From a checkpoint of a small mixture-of-experts model trained on Wikipedia.
Size: 10 layers, width 224, vocabulary 2048, 29.5M parameters.
Experts: 128 experts in each of 9 layers, 8 picks a token, a softmax router, a shared expert of 64 neurons.
Training: a variant of Muon for the experts, 5752 steps.
Below are experts of layer 4 (counted from 0) of a mixture-of-experts language model. Rows are named router (the router's row for the expert), gate (a neuron's input weights, with its number), up (a neuron's input weights, with its number) and show model dimensions 0-223. Each number is 500 + 25 x the weight over its row's rms, rounded and kept within 0 to 999. Numbers have three digits each.
Before each expert's rows: a language model's description of what the expert responds to. This comes from a sample of Wikipedia text that the model never trained on.

# expert 13
Prepositions following verbs or time phrases in running prose, such as of, in, to, for, by, with, on, after.
router:519507504531572476537502488516494456507548498493506471496481511442503492533502501469532479490528481479517506503501511524489482485492436480515493468492529531559496517472496527480491512529502479492445497497449489483556495567490521495501521480527497483495518506489529527519535468505509518487497478502478508515477424469472520443522536495473511506521532487451479515538523535487480520514525467529482467455503470492524536498516467540501501493496517490488515502508496515483532518477498517512477496482509485472513500485470499543471484511501493478510512507509488471485439516515523504471534481503532491496537454467462525538503496523473459499511524525503457488512554514491526488536464
gate0:501541483502509490522510513520483542536486527546539521495497500509479454546479459565471508485475512508490471544500471519466465468513523468464490512443510464520470484497535513503512454501476445489505458516524471552482508508504481472487484549478493493529475474543478497476495505456510489537506469497499503505528472499500448492523500459525489506527494496495489495464528471499464512527513502524493514489514473494486495474540529507541518447534497495526476479514495492507472542530476480536495494535499501504510514510528515500525520492504461489511499537507503487446458481504536463454535512482461486531527515499504492528475548479497502463460510485498520507434485496536492484476511
up0:491524504484513481518515487543502521514516510544479560513506479485531464540500457500495494522513461531508491509489494510498498456513500507505539528483493525465495509498498517501470453504454500511507446481499480509477473460535503465501512502459498458481468521529481467442514466515492495498499460467513488511476490473478482512469484501533494513515496487478481510476470477494510523496534518545501496502481440466500503558521503451477498507562515499549500517480530473527484528561496496520521529471534495489538492504503526484513543491479531549540509520532476506467526462502511488434498532497490508547512477499524494524523562491484470499522507482509510495440479509537491502535492
gate1:501520475499464488498514483506494507521464480488498498502510548542478511478524567465484476495500573512499488504499500504496547521447490495495497490517503516510517477484501457491471527512500486527477511484471544499480459463519487521474497508456433513482490491551464556518469507577445494507516509486528490540483484466509515485498498524481491466489491494486500521495494502490532542534472515508507520541473462521496520525516461512449484504513528511497505529533517473516512559494471488510526492459473513529497471464544495442477505522455518461524508495530516567517486533494488478478524509504501476498500469494507486477514486516464511491524469498460491472462518495504525490481484
up1:507474503505491530483501515510529484488476514496491513469526531522488513473521512487464493519496551511519518511500474546488519507470526497474465491499541493468497461477514474505500533472488499547475521483493549510469457442497487498500490494480455470507487489555485505490477524542417511483520542481540478512503501501551505488502473497512464499491497520518514477475504481500527512516453487487513528507503502526433481461520444486463500495505522532536490576528527501501504533506465480521525519485448514550499462524500525466537522516462497484510502545521524554522495511473486468498529534493494521532479445527491441477501490502494498508503530490480506484497513491512489491487484
gate2:516497456473502490462519539496496478486497492521533511507533502536473520483489503470494499529476520500478500533526481501437528494514521516533501469461523531508500510523506526534512468499517515510494476513504486541468508484438506494500510537450483481501513472514509521457473529506527477455485470480472486467539576501515541493476491513511551489481474452501498502466470470494567492531499508467500493465485477519479501513473531516543511492531475514501481451510506507480500511487541484497470539501475502521494469494518519552493555479479522542478512501483511470494501529489513508523482525493490510459454491490484495509466448529472523507464526463527481490560479485503510512542538
up2:481516471462492479483491482536496474466537467468478528567509486507496486522503492482515483550513511535471487535525465490485542489461547481543464505493518548500525491519469539541504479482522490527499465500505554525474509484496500478503499497458460469483505468467507509449515516542476478487501494503521472521509537519499536526456485504501494479512480521516494518465492505533496488503509546496517553461475527498472514506461530520505526503496490514478477453510484512550494509496461524515487528494521537485452503521521510518527554495528493545536496479482544515518495509511493498500510512488465502494485483502501487480517506529516511465456523481494502500498459454566543511554535
gate3:512525516505499495483480518537509514486491524493473536464490473500511510491479512513435483485476500440482510466458512485486507466506535544517531500543514506523482510493515506535523514483513486424504506510533509481494482525485482463504494513499442500481539473490431495521539513484475563480515478546495508474520481542484495496475537477516515483527503449500474462485491510501497526536498525499496502532470501472497539530495509481495479495534472498503499469551454523496492482503482490510501540514503562485517484499479500504509498512501504487484503514490529505483524501526463521482467478467526550556496574520509521528496472495549513555520469461485550476526481514495488529495491
up3:506505513507507527486489454551530523473483516471483509531465453518486459521485511487520478468502513523531484490499475513522486481478522509422473512545506474479502503481509537511482535488483468444512480485527480485524523545515498511516477474497466499497469505476454497523548517526514555497502481474469562526552498502494477507507520536464492492485517474484516482492506534480481485533507536544506498513527505509502508482469551467494526494459513486469552498507507509506517489475488505518500472464506464536486552501529475490529531546495515504541468502520504526451481503496467468480462492505493516514475545519515490522517558504533486520523532508489487540495513524539546503499538
gate4:494456478522500499518534543506499492475497489524515469511504530511539472496455518519485501488560445557506509494506515513569464463494487478513465454507477488482515510465461504541546538510518500505510520480439504484485497507476519539503475511488493550497503508484473501502485462516488523515477475509481512485482511548531451497534517496524511446483484516520472467519459518456463505489528507486505513513484498483480476534531499451503497510510546461494502496479490510510512526511486510526517561451507528490487465459528502483530497490524487492534440482515485491524485536518517473572526473492513517491482530503505503506520534518515503504478493491535499529507533444505470523509511
up4:480499474465444481498482519530528489504533464489492519542503483471531513473486488485498524474556467480482516534465464510508527478533488490514500503500475497480526483475456460511522456461502472511498508499474502506542515520486481508503482482477493505507493489543521485497502539526458495486506514506510509498519533542497484556480463503528533509470503503517520460501468558503495454472508529517451514500474546486473512512503490466463481523507505476568475526478512476499528461506534484518504484517519539445531520495504535519470510483507526514467460522502486508434488463500470469535497496440483499497492490465498508509512504543485513487465504504464513511508547474429482479487495
gate5:502543547491446481470520491538525511491503496550514479502511487509465466523490475558508514451460495535491511506501488537515524519461488497522500533505502499499508515480531489490496507505474551518486504458491462485482535447482506502494505511506513492478494523520514483490467547490485503459520492486494487442524509502532505499535524524540469490538534493498484525510477514535481538509483489481565482577520438495538475559504547477523473467544478499507524516496468490511528542468488509496511511492471477537508496458509489519495520490489490523502466494470541512533504471501527515493532487487515502536506494534517505529470493480538460522498488533484509501492450507501502516452463
up5:497523504473455517477548507532464477447530458493486496441477479544527475497507526508530521491516496495499506490537505494470514523482466504520518516517470430488547499504526499512478542485486510495525494478517441488501515546489513509480489513512487464500494486467541503482471477499552485486500511478523520515579517508487505502473550543534489453504487522504473475518479505489486510493492481508493450522499473496503467550509517463526555493571523515498521486523477518528516501495517494487499512514502534515490500523455504529458491506470512481486491509475523462532535510490533486498529495455483478483460517483512501516512503510513474519505458507518521534475479509437464479468468
gate6:526498477497522493441519468497534451530496469468475488496522465481512472488487504461535501536502527471531514491489524497522518473526467442448490498496517491494510523482492552554514513481525493483509477556483468516540458523525499507507499471505517493518509518497527433486567498573486520541490523479498503509488497503474488535483505496422503517498491501475528474472472492476495507487485540509487456452496474500464502517527469520471547496513510463536505504529510509473490481448505478482508503529526468518472509497528511521485488523522505507477485486467482496489503498514448509490492499499525516483520480458463482535529480494501507483456503482468511495525477513533491518516559
up6:485540461494526499484526527524517459548527500470486495447516489505476498478470498487511553507497513469497530505484521509491510502541465478478516523534513467491507521458505543547520492484496509526508478550553510473529466481521516470487526487522541483515490467492511482478512514537472495549483505537514528535504513502504456518504498514479514517517476497497518477478489514460473458463477497507476484472524480493473466502551448520509499515487499480545488537503507480435465483491496474467535489546504491519534505519495491543497479509517532481464484451481449509493559478473488460502523488504495486474519466448480499486497496481522527498460529483507520511501423512511496509481510
gate7:552493480490514544508498558518497489466526479473503494462504523501542525475512473479491510457521477501501467516523512496461501519502547488487532505456544487537475510492507476460502565475526478497443508483438488540512501449474554536459548487539489508536525509476521498528507486475511455458449494491524508511494491517493498510554518516520504513483515530456496480457522538533492495486485484525485513515505477499529497511524482498531541482453503547545467493466490491492515508505452540452495493482492522515491503519502525464488549497495490503487514537459513487499532488476522490502491518526502524500475529556494496514487503436507497500483494506489512501517505520513492516490519
up7:487490508439522515472493510488475487501494498473486461469519507528489537491511503488538541520550493527489499489536502535490480489494510473475511476534508563490500455454530495520516486489558470513526463494520542495477488487489504488498533448522500519468512454486497458522500480458524483476476511500538499549513486536469509527488535471489515516518512525525517491475562483518487516488435499445484494517513508501501505483479480504519480515482515487535504483492462512525475432467481465472509512530485501527495553524470521487466535513553508482508512473502496532535472511512474481457499559518486496508526521516507492454487500478523522495491527470478485530521443529504481499510491
gate8:469505460512472500469499498507492491494457525480543448531520497510478476549545491509512482485494503532435490519547464468501523491479500524490491488493504542521506498503498514489550535459511463536526512521503501485499482502467471567484488492515491509488493489498498531490484521494518512585503465514494494496495492511467493525513541484492482495525500489499527507496490494456448495530514535538484552534549461478534517499538486550515531479481471500478444491493497502505487487525457455495482498526475463466490498504512511507476490514559494484547521518491519506475469469490458499520516528499503515531513486525498484490505519487513551479465476498496541535474540525502480545458492
up8:497487458492475513478507509480491502488474481500515468554496496504505486538528478508506449505532433492467508512557519494509548458467539529482482487483535516501490537483457504518510520491529507515475501511509506506505490532487538558470474479532477447469535477484501515491515539499527509501450499487520494484510512530500489534542498480492480487509540490473521493511473468487505512525534533478465527495518484517483515512533489482482529525465515485465479493516482470533499477504478514519470509542501472449500525551539496476459462534523490489486504495458514481481468504477466518490478519482519501524497479481472490507515519564507521444431504515497555511477522535522488547506491
gate9:529519467502513459468507492539500479533516475520494504500477527502497485561485493485495562517550507487492505519489532501508465509514443463479512542547485515470501491501483497503490490474508492528530508535478497531475527479474499495504484464502561502445525489536578497555505489485520494548486525556530510529495521509472508522521550507485534487469547524489500481453508500507429493456503508487466533529455478470520535513528497496497499490502508518503495467483508532491536533488463485500494525503491503500528509452491533515471464476481471520456476504506490474503526499517486486443492506534513493501491473490494491502523490512489512502449483459483508468503482492481445500509510
up9:538484476489526483520522518502483496548533470529521507510513510488487496528498474531507540541521480470473531498447515495490482518525456492474493571518491511518510510527502505529510483476541473512513502540457524514489559485503495512497449484488520515508502489513538533473524502485535504506498533516511496474482518528531479537472521482501506496493536488485530516471499506487527466455526518491446541498457459494538531486462502523470511528501490474512501468494518508487553492492482517506493509491450506509507543472485538542499503465530441527467479466505500458506542528536466522489473513494467468506557493492498493506513472532497516489489496463490546432500467454505504502497514
gate10:474529510500503535515480529476499501494502522481481471524517481498494537528504559531500475514492436508501502509495496513539448525510513465527441533524461524492499513487475479557480471493494500498516499525472501508501487530530490484497466501532519472479510516545495484512478534497477500533470499492503517495519497526486475493490503471506536469495518530481541513514465495461510539482433509508534489458444511435527520519485512502518459523500562456506523463508482504500463490511482501458489541486492511504545464488537506486469461539473526544515452458495487513514451515525511519539523522525520476497484503473504494507486504476529535502511473448492510486493544509510486506513466
up10:465506523513479547488469494544474470509481485495496456504487476534526533484498537532504481531471448483477472485494503513557472544521498494490483545528496519465497553556524489558518516485481498497492485533476501496520477539516521489467472496515479494511496503526452500540457504509506506530501505508514495475459500557508495525506508473515504506477524547461553517482484490454479554487454521521513517473462549484518508520467493499464457491466541463521489464525547471500493490488464533484532509494503511487514473526523529488486476483516511519501499482478509491534484534497499539525511508512518452496495479446522463508507449512504497532510482469498516504459508491495469509515502
gate11:470522518496506510504511520498460522563506501503498483504506533551499513505492466530466541503479499491493502477512470527471527483488528479509502501486512424515556466487475478476495499484500494485520526457525470524529507548498482524507515541508468471504508505507489534473513490482537509552500510475537503480526487501482508498486499483481534493511515495483507494474518512518524485501497495525467510498477484476494459512474490515499526544491505505534486502484527501469498498534532468579478516501488571474443491515492491513518552499552498493511472520494485530463523547506516543516499476496473554521480531497550493463532464518527467475537457511520520508471550465468463463503501
up11:494489518527489490514499490492521509536534484445515517470520510501515514519452475498494549494499445483517517485480513496490479513466493492490510540491503458481503503494506488523505434453498474521513520542473505493501567477520462527523533493515528495494526501528496524508511487481514497530496542521521473455490469509470494483445479482455495501509500481539456454453518478469546483493504475493504500480529494535506453464501479519513508510501467488493482463487474533515498457523522480550555506514514534457474492558503542499553501491497474517510496531524457529437531466498510515518488483496470552509512489520494528543521482504512457492528495485524514523493511492463524501521495
gate12:494507505470509485451521509502501511525471526497520459451508479442508494508493509509504494506454510531515494475488498522547481492519504480510563497496493488527482523513506521552493506536495532495505463520526462477480489519502486527584520512507529497489485521513509508476499493516504524529483490495486502529535481510495488514539536521477489535525452506463504468478460460472474530494451510449524451467503499491527552505487480531548519466548482456465517489504496535481467471504485450479499493525493488503498512489491502504494491487453508465457497482447501486542535490483546517478442503550533477526490499458521473489528520522501510548500491476512472491518495506489506529476483
up12:429507525483550531478528540476482552525485510494500493499480536461451488531500494495492503480470509527487536518494486502522492505507492535477577497510521472478480541510507507543518523525524518493546470502527495531487519509482513523514519521457487562472482456519505508456496454522511485509455476484485492509512505470497512489518547535526497499532474504490560494483494479512496491525428503457545498507524502464484489492479529504528494528494503508512520519480494494466472488460484511528489548441512509488493519465523519495502497499493471516492480492497539477533522473477514529483504471511489497520495531513538447466479473503526475537517508500463489498502480476537511534472455
gate13:476509519528503523483487507483544505491516549525522546481503502495508525511506536558480535500507567466514498486501542538467483489506503472489511517578483528533482464455487497501480525491501481491483512496530491456526460467498470484464523509535465532519489500487518527514467509508492501505534477505498549489501509468468499466505474526507512497481544473529453482502519482460463454499514483477512496527499541495502470508518533500512479517479503529518485524459474493496458523537496519512506491462493521538512499470534507485526534512522477512530540519507513522476488524493528462495518521513479503480516521575563508530513513465501495511553481492544478520519472479521477491494452
up13:546462507485531552474499509470511541491478481500521496510526462508535540489472541507491458478522484501521490483481478494491480477495507525479501527524525498453531563478511439493511538466565518485482533483530517478521533470506443518506528487509497505524526530476515450466515493489518543490502509515514491476491503558502464550518493504504493483483528513510500463477514495478556452473501520522524519508506533524520505511473490468466512532500511479545516505481532472469509476520495522469514492478496532459497516519474477490490531496578509480540517491459489495477492494516506490521500474508485505450484509479515519533480553522523469495490495501517508463515542483504525476472488
gate14:521509473495471533500496490491502468515500497497447472506502483537532510443477502506491497512505511463488485486486447477480511536480497531509452452542479472515519496475489481511489498481538502492477516531474513449545470454470576476482519494511526500533497511527519503518505527514464482479502516504475476516524492497504486505502496478507469470495503527529487557487484489529597515517508487536470465465473507491421477516476475446478491502490506533528496484535493512467489493516510537502516465483450520527513494497489492499491507562540501498466485518461479500461471539494514531531497507462470491493528505494486503500505487528483492499523519486469503469499518499485447506540482
up14:464528512510535534497535538495518521506514521482515520497484533481513526581461502580457508473545478525501526533547515458522544525461500524477498550492513485520522481465501471450512504503481525500494515506479503552459502466492531491506495568488496543471513467537488509481472515457474516526488524510526447477480486524532532511538495524549509499509519524459491485504518521527518491465464491475503546475514439487500515489528525501525521475480471493508500518478532478479505477496472459502499485507500499482499501510479515483479510503487495503494489468507504544493528505475510477487488503486554535533516486487508509464486490472497493540510503490541544482511508488497498495458499
gate15:514460519436507491485498457502558496469523506498494553519424509508506465505476540563479541463534535496465545485523504505508485524499517470475501528499474502497474515480474525495456491484517506481489495499495466536523496471449471498481528473493520491478488571495518485527530501498513419521491517512506482511465469505477522508515487524496505506477505498491487518451487497494518486490498523509500528505492502489463495519537470504542508467520536556466509497490497478474488511477514533495516495521443492527507510498525507531502486526456478468532480529494517481476501503543512470525497488464505483468474527561515502524467492484472513552509498481494508496507453497502493516454479
up15:498520525481473507505478472482550498475538522511444564542463471517482487526528480529488518496514520475468556478483493486495546519472484549499518564462484498516523493489487550465500525508522515491476527483506494550493486489489488506498496520497495475502512529540500503525489513518499463523514509472506516530508482467502485490509503498520545513478538478506469506449511532501484469499458519469502502531504523503491510522475534505514502506479497521528515530494518510490524500514481506468514455529485516512507520485493516493442508517491448505532480534480520557453490501522462496494486487449488514526489507517561504526506494480510479507505501527469486540462463540510421488432517
gate16:502524499503452480467495476502510488504510533524495536542472526475520511525463527504520497520464497487483502528534475469497534537544502525512513510495459529490513494496493480521530484507504497554506509511505529520476477527496533455450509551474547487488462479482457495493508551481543497506509490519487477516522507505533481523512509477548500518503461496516483515537512524548543507472525508541469531452515530487500497523497484427486509524514515528520539513510482476498488500535559458509516525484554485485508479474487490550500479511472491441519494531511518520514475494474539483517486471509530512485515463516498507461517561499514477472512469513486514533506512483514505521436515
up16:461501539504489456529521520513503490511557510542494558470458477471496473496454532540484495494507497482480509451490497501481533466543540498499498521558490530501488481517531489532529484487510538508523469515506499533460514526513479493459522544515474497503474488488459484495491511497487514501502490522533504484483490510472493530529474467520478472514514517563511511493517489467511535461575491496489508499460520483504517532509499458484535549491494539495489515495499458542545491491470493521524504467514522501521473443527485490520471500496454456535488524513520486508483500523526526512519513485487491515536490542491493468518487501507512488527498483543501568497489459491481494453466
gate17:441486465510512482506471478523473512499491516472550526506487534493512424490510475539493506497473497429482486512476541511470500482442456498503504523467505539520512531515497519517503491474498552558524507497460494511531507487531495463461488490479458477561512452460472495497483528501495464506541513470516516466471476499534496486471528486478531527476466518522491510518482511484460519511514466507488494472494487450488534536502495526514479495496459529523521504531485499487456478508507474503491484509479491505504504521514510560538485459478485449463537555487504488514506511508504506479484502485514518498501523502499463504481473505554474474465504531536501484510485476456507497481489
up17:498483480506488517520476466478520502473518524501500510480475503535493472484470490464469484491476522479485502493491484525515470467496492508465538467513530523500548467475499455509472534488523534493490482504481528472525504489490529550479487502498500479521559486468505435516474446522478489499502497513513514459480501514515530513551501524510526472478499554546440485509492471473510493509555529513467475477511470461482462498486488482494475532493451502475502508509485523503472495493540462505520514517498469524550473543521512504511459520531478485484495524486497504512505535509494514565510524486509514505513544498490447478501490567508491528466494477457517513495530501554519517468556
gate18:475498485462549496517509517502466513506514496534507496503482504521546500479506446517521479484507515521542496537529515489532425488518504453474507475519469519489493475478520515468499470521471487502489448515519503499489442535496488494544484520531523467527462449533510498450451501525451488497470507515467480505484485550517572510463489505479516516493493533467491502538513517471502496485510515483467541492477479475515522506514524477486494504545451537443503492488495492487497504487501466509497519524491515501509496516475500566463513492504535522510485553483503501471483507476530457486475469513520500502528516499458537531498536485482524510478487505485469526455546515514494537504488
up18:476435529491541462516483523491483515496534478488510513487534489541534524488522466493529515525477498517544501512515501513480467470515467493518492557502494511487539505478510536504465504481490509518469474557544479498484440534554459486525483528499517469469496502518519538458485534523474506485526505550544461524494513534529532516447460482448504495509472517551499513485473503511508470493523519509488516478510482474504519510508555468474496514527491507490507489484511541496480479514469471490522481522499501504542544547466510510496485497534530522460499526485515483500526505435510459528492494512508537513520496495472524490479547495518524513496462543480470496466510494506506516498513
gate19:508521484467460508512502521477509523528549504502444503484512549486497450527510482455473541530499530479468504523483478518525542496473511496511491510510503504521516516507538477482510491505489519480486549545478505488516567524501514567459501518540504481500503497467461521448533492495513471483530493480491502503544483511504496519506503481516504488490492504503475456521500460501484517449528497523481519521529497490504458497519519501498522481459493517513506485503477516568573494521505450518546516478497471496495477504502511519517469509528451513496465455533491546492518470493515516510484505476485499516517487513494501467489564577505475482493499489488517461476484537534469507467530
up19:467514509481469510496494522533537484518494482481483457526532513477511472494499483518471517530488507474488508503488488508558511453499495489498430504472497504507524515475475484515513473502497516472523472526496501478516539528456506568482502547521509498506503479515492511447501520530498503481551462510487478525493490534522518520502494483528479476496525503495508465482490492508475529459511445521491511526505497486484448557510533462506468502479502473528473478480512487506493507471536489535503553509503499527501464533513501511490517492524473502519447520477488499478527529473520498553510528456489549528506497491561492497526530510491479497541510504534563443464448499496454526458518
gate20:519516496514449465479470465473504486487450529535485488511486506513494511534462531515552440542475484476511474550503486484508471511500472501458496481503471492487537507465499501481505486514497537515486520467531505554497502502514533487483505488473543496475531496505496502578473535494529534521488474521475472482507528507501513499500483516461514461460503559497497454501484516520503498545450486510507475499490542519501546426540480481539517474494447536503526486507509459504507499520526495501495472538495497510509492502449504493479495513463534493489515503510519488487502509492514436527477521508503486458525503497512478485538493536505500513475552521484476485500497533510500523535552
up20:526517485502440469458494485487523498487480515504516488473492510528478493517457496504502488487473493464487498520498462495479488528517497524503486501499512477462542521459508485485549481499512507538487536482538510534494502490512477530505494474503542511469513459467515556553476534467518509496516536531513466459469588514493467523475521546456485489478492528541481494540495534494516478515464512515497551481527538516441530465491481530511545507510462522541459496482485507490500499535507446488500426513521492513469512492481510494508505507485533460477511527510493508489466473485468459512492500485477509455531508533530486487484483500504505501480529491468477501509504544513502478492513
gate21:493538526475521505484512528498463517521493510498517498507509534483518522539497570562441535473523509485522538448492484492513488502497514476504524496491543535528508493515471490509463467501478498479469458511477515535482536513483523514486437524545488507509485471471515526502453503498487474486473492508559543469541485511485467518533493511536494515473476489493483521498482506509522539444502481532496522520487517507534485538522466463491501530496545522495487513480442504484503449446519513491470509518561504446538548486506478486512510504503490452505498509548465519483491536521516471532514470481519484465512542531503511505497517488508494498473513513518488517491483480514492488513516
up21:537545466520507493474484527470523510476521476506505524450497472526517505524488486558473531485517503487510521485524531513498509508482462523484485517452545506480512463509503531492484513431472500489464494556486484523518529526514525517471500489527536491500525501470520506494462511468488486489471512559472523514491467462473488525503509515512501499455491465480484543498475451508504527441504496529523516495525554491521501527493487463468505513489528510526465510491455504508448469470485494495490543498493458472533539453490460435488485514486519469463515515484496510482496484509526484524490516499479518534508515492471492504463525469493454510477454502461495497498475545502480526459515
gate22:521530531530496476496463480495500479471525508515497517497503446470514509550505437487499461504472469486513495497550497527508495496499451474506510519474503482467531551539512518524489572519482529517484496502511472537467477559511495514505467529519513484496506494475502529460523487469561515513446534505495479479472491524476525503501502541460508497490501512490470483494474509505491478510541529498520488516483498502521528535454526504443526478472534457485521528484495506539472465508485480539517488461489496534462538503488503465486448505481508497465482496513548492510455514535508504489520475506521530533489493509517491505476503522514489470496524570505516491517524563512524486481514
up22:512510503483497511504460467487500478523511528507457522484496486500491490521477475501463493487472468489479545482541468482477542517497471527493516488538524470515527543470505508545498573506487546504500494517502475501475496519516524501477481504508490512474511484440494509512518513494564493507474473512494473493491492484506484484516487495486482464512486504482457508488475504488459493496542511495516491511474458511493499506475493462441527486459546452462466537510455468517508443492503482506496452512495474535473512539472495498511445502480475506468473479498510498536463503492559472528536501471544515541516479552488505496487498468540495508489503528515516472570515530494498494535551
gate23:525503529535483506522438498488501507512515534519494520483537513517479517498543539491490520518481531508540487520456501500448509488515472518463552489536550500492530469513510511510485500478466502509506550475526538494521514480546459509508515505515496520513478491470514503504467520512459465501490471455465515529529535490497516524490520487488529502508484486514519510490490518484517473519495451511520523516527518482507498464495510525501458481454466497506508537473497521429545493551457482518499497487514491504530540496501474474505544464519510514518503504533544559524528486488467498458482450506506481529493500470519488510490522466478479495474460526437479472567523513500518505470516
up23:481509541538501499516499486460501482508526541508478517475541482471500564484537545497541468513528480463512501521492520502481506503507474500472551520562485491466539475501498539498493480506473480530499504516491527525521536496549495499448464508536467500495507516438483476482507485495534462467493476449495503506521569505470511541480501480511503516516506492505490512494515513502470460483512467497536495509479557463464521458482504498480458514464486485480479474484469513434549475566509508498494487515516507491479535484513527487496484477493528524503520516537510515514500498496466493465498489511495520533487466492532481527488547486498526504476506513459522509552545520503515516503511
gate24:492470498505446488515514504543537496500562480522538518523487509481502473507481539520501477472508518471484459489481520504496540477460541492505504491521500505510528524473547497508486535502489466468515504472482496488485505546475491527544543474494508481512490502524489487519498526518452552532533477505507530508547506501529487510494459513498495442527508483505517498506475509474441485534482520576476488434498536511493479537479532507509551520525513517496481516510514513457528508539507494497525519492466497531530464478466502498471469494495531492537460523557481501482510506490521434521502534530492555480487500535548487505475493475524519476508503478506484513504526505526481508497489
up24:494495499511482475530539466533533520533530451521505511464478482485509465517465508546520471513519448485508489487522490539537520497469511481468530513486514482458516501493520504485499518484480485536474492477519497519474505489467480513533503444519501497477451520528504505485508513493463556528537508510532524490514494507530478478482474503538482461530451517441524498508478517482465491510472526568478479464503556501490477525516462468502542502553503508490498498517468506512507519530477500535507543485469493507481509484470489471493491498499571511556457508508462525494518499486513411517496514539457519514534474516492515488493506497514490517496470496507492522497482486501502462518487
gate25:484485505512501525456545477481518501482488464517554490511492539564528524490474515536500527547437533479490500512568529433524502522492452529510510519505511534488542513538542491450491512463506532508509503510470525520469508483498483482468496508487535472489519506486480487506519530516467493501527510547535476446434505533492512510497514504526492546477472510497463507505468465508473506509505530487523511496538492493464471506513495477492473486489476517494517485482495505500489490518525498518539538544508499471516524494458506559461487480502458489508555477481533502477465480516463557498502508471476499472487493492507494502487512496478474484452494523520479493487483511496471535484499
up25:510477462502501472456541473478520548504498472506520504468479537552533492526477484529497515524450518435530472527557530496485517537519465529498503524504499509508520509526475488486518483476479517511502543500482542517507479479468495527475515487489518483483550478485477484476517516534506473503537503546551473464475488540479487554497520486525516494505492514532437497482438463493459481522518508527513506502516473520493496533489504460501459483501493497501486475533505515484478506535516486521507522523495502461538538500432515537490470503491488503556532521485521489467499503503489533508522509509449502512456506487515479518473490502535506499491504539526551505468498496512451512503519
gate26:474528522478498504439487475536477514477477503506491515499541477526530526505477523543486455511484545498506491541537499511504534483490538486495480467496462533526464474516513490493448541526491527510524492477521484490499522476479440539541535455490498479467494492499459499465470521525477487509480514514500484548521484471524539522520457532484531497477461453530546467484513529505514511488536502492538493500487459478501488523513476486555547519543480493489478513472520506492505494507516485546532533489519496483516503510523508522515455495480541528498526472518491467479525503521535510468499481463490503504506504537483465493485493484482553488500466475506497544484452488513523541462486
up26:480497523471500534466491486504514494519497451481515519462498462497513542484493498487475485512510554500498497481517470523491488491522511463486523493495491500528450475522558473487459536496501543471501455523516480469504518515481476499506525511498508522529503566513505515498488492502502519497498490516517502515525492538480538508524500530458506461535468510490553484449538510493491480496531512476516476526482446514510492506525437514504560500552427476515484557469524501470528467505538483528544496546507533487525541497518531511486516489481522492457515478466511480458561512516514495519491455538479511535506513491500467466483523499495523479480491495508469514493481496466512520505517
gate27:506487477525504504488483477466517464453504486497480507498517512539517507442477520479499495517492473467507543506490479482498474509506536455523486526468511465455477485495516512522494457498540481509512498462497484474487515529500541515465524526510525491511528499466551471494498492461559484515502516450505542503523514484508511528505553533493464519474537513516494523512494497497542559479497473523503479488520503477422499514493494509469509485532481506514499524507505503529527493521501441491537497520565465485482493500550519477522546474532488512500475511491504485485544524496538470482511479535480496466453519494493536519456499495493489466503526431491492452466489505487471503482534
up27:512471467520489534506515488491515507491490477496517509499556541515511533454513468486529497513495494488517527538524497483508480539487542472516488503439500476479461475479491515497494499519474509551506482491524477502475492471504492478462497491528536490480482485495518484458481511480534470533496504449498549477479538482530472515458519506479446507522497463510486532519480501530549533479517497506514493514498499470460500463501494536481519479507505475531515556534474496517469511508520495488501518525532483519522512491562484524516513415482525514500478484481481491499536469499505433488504522523506480502420464536495497526448516483481494466475506461487519477467520503508474475458499
gate28:433469471474486482510511500521505511492540486484508509555484523521546493499506535502480476519531496512515447534522530478517491514481544520507467490496513521526504515472488504496496496522515514500503468484504528491504483492479500490455505494450483511478542480495490503523561470536541459490520477480492477516494482508547533502501481516507480481526506496466511550478515485542506508515524465490461514522531458454495509540502530453511497499497495496512493531504468436513520497463551534520527532524492491512516498477547526554481521502504454506542534467497529497431522514506529516488487541513492529461544477495518554495536525504506481498508513466474517515514492508527467540498473
up28:510502512467499474494520459492529485532516480499506544480473494461496473511512411522480504495512482456485518488536474527457532501543467462464526503516462506460467493495492527541500492484491487512526516524563448528502517508480515480479485513493549494490461524531503511505490499474502536504487469519504502538530508497500470507486475465473485511491468541528484524522488519480485517535431532482469494491508482493483540467499472521506503561513499478478489472533504496539478493504447494516472458535473503545510568518454506472518520497492492462462501516448490516518443495489521500492504502504495499529463522514464463525522518518501510511479514503499487467513507499471475490506520
gate29:512502489510499540514469514445516487503534514513431516452514505547511506515481526524473522473495504494517492506452479498512515490450503541525497530516515497485532495506550508492489520477516532461476501497481527505480511472548481522502497508521482495485559509507489523500488525523487520527526509516539535475512513527508482498501488510472511503481479534505534493488501489476497518478576512473490514488521551506522456524467479479470494497493494543481526561479520490502522540518471499460539499516476542450480494518491505553501480537506463470461518494497491554475465466486509456474516467522524533512539505557510535483487510509525489521483497484484495491529520472500558529491458
up29:502499471506518482524475523534514515492485498496531510526473453498529482493499477488493528510548501465502497515490511513509485470566459490498520471486484523494528504484498523487522517546461477523539494489553487530424521488469474486466519479469515505532469473476513481499483502476488531464505506513513489488520507505479506531522512516517523491484513514503481510475460510483517471508452479498467494502548503510515542465519527493528477481517477474548484434486538521495470455480521471525449503511545533503525509514451514490473488468515454461514523515495531473501456519491484505484491549480489481487508507484493471511506499492548524467490506509530502528516415542540476482488538
gate30:533518545502536530465505558475475499475511498509500470489500518451509520523531499504512522486506503502510521527488487511504465463494477519516474491521498473466550465524508468501580521483505492500538479527499511506532483539500527500503500520440494526472468489520478499541482481512487453485481508505501463520490469514478493505453530522532508493500495498523495503503465516524533478503447499478508501515505519498472476533436514502496523518511483510537460518557498476463520505455507468481509519491533545519516479475489473457503530530518507472488515513572468482486509477491486479525497502496495522501487541555509506482471506423505492523494498456477448450492501493483485473476499
up30:495467529505526546481493518501496489516529522497501562474503502479506471506524487505507517499467470447461533508475499488455514511517537528524509556500530502503475449517523526543490520506509514486525495506515533456510504536507487526476466500478483478463522487469465489508492471524523496514472513482522506507527483480531502546499523502510473514499514470524488480488535473520490480481516505462507517481503519487499480491457506524460535505487465479539471550507428445531551497473483479489520479475520460513495506493551494472543515490480482477520483473551519489543546475488502471472511480510504513543508535544514540482517510495520484497478491466496510489568497478495493486435484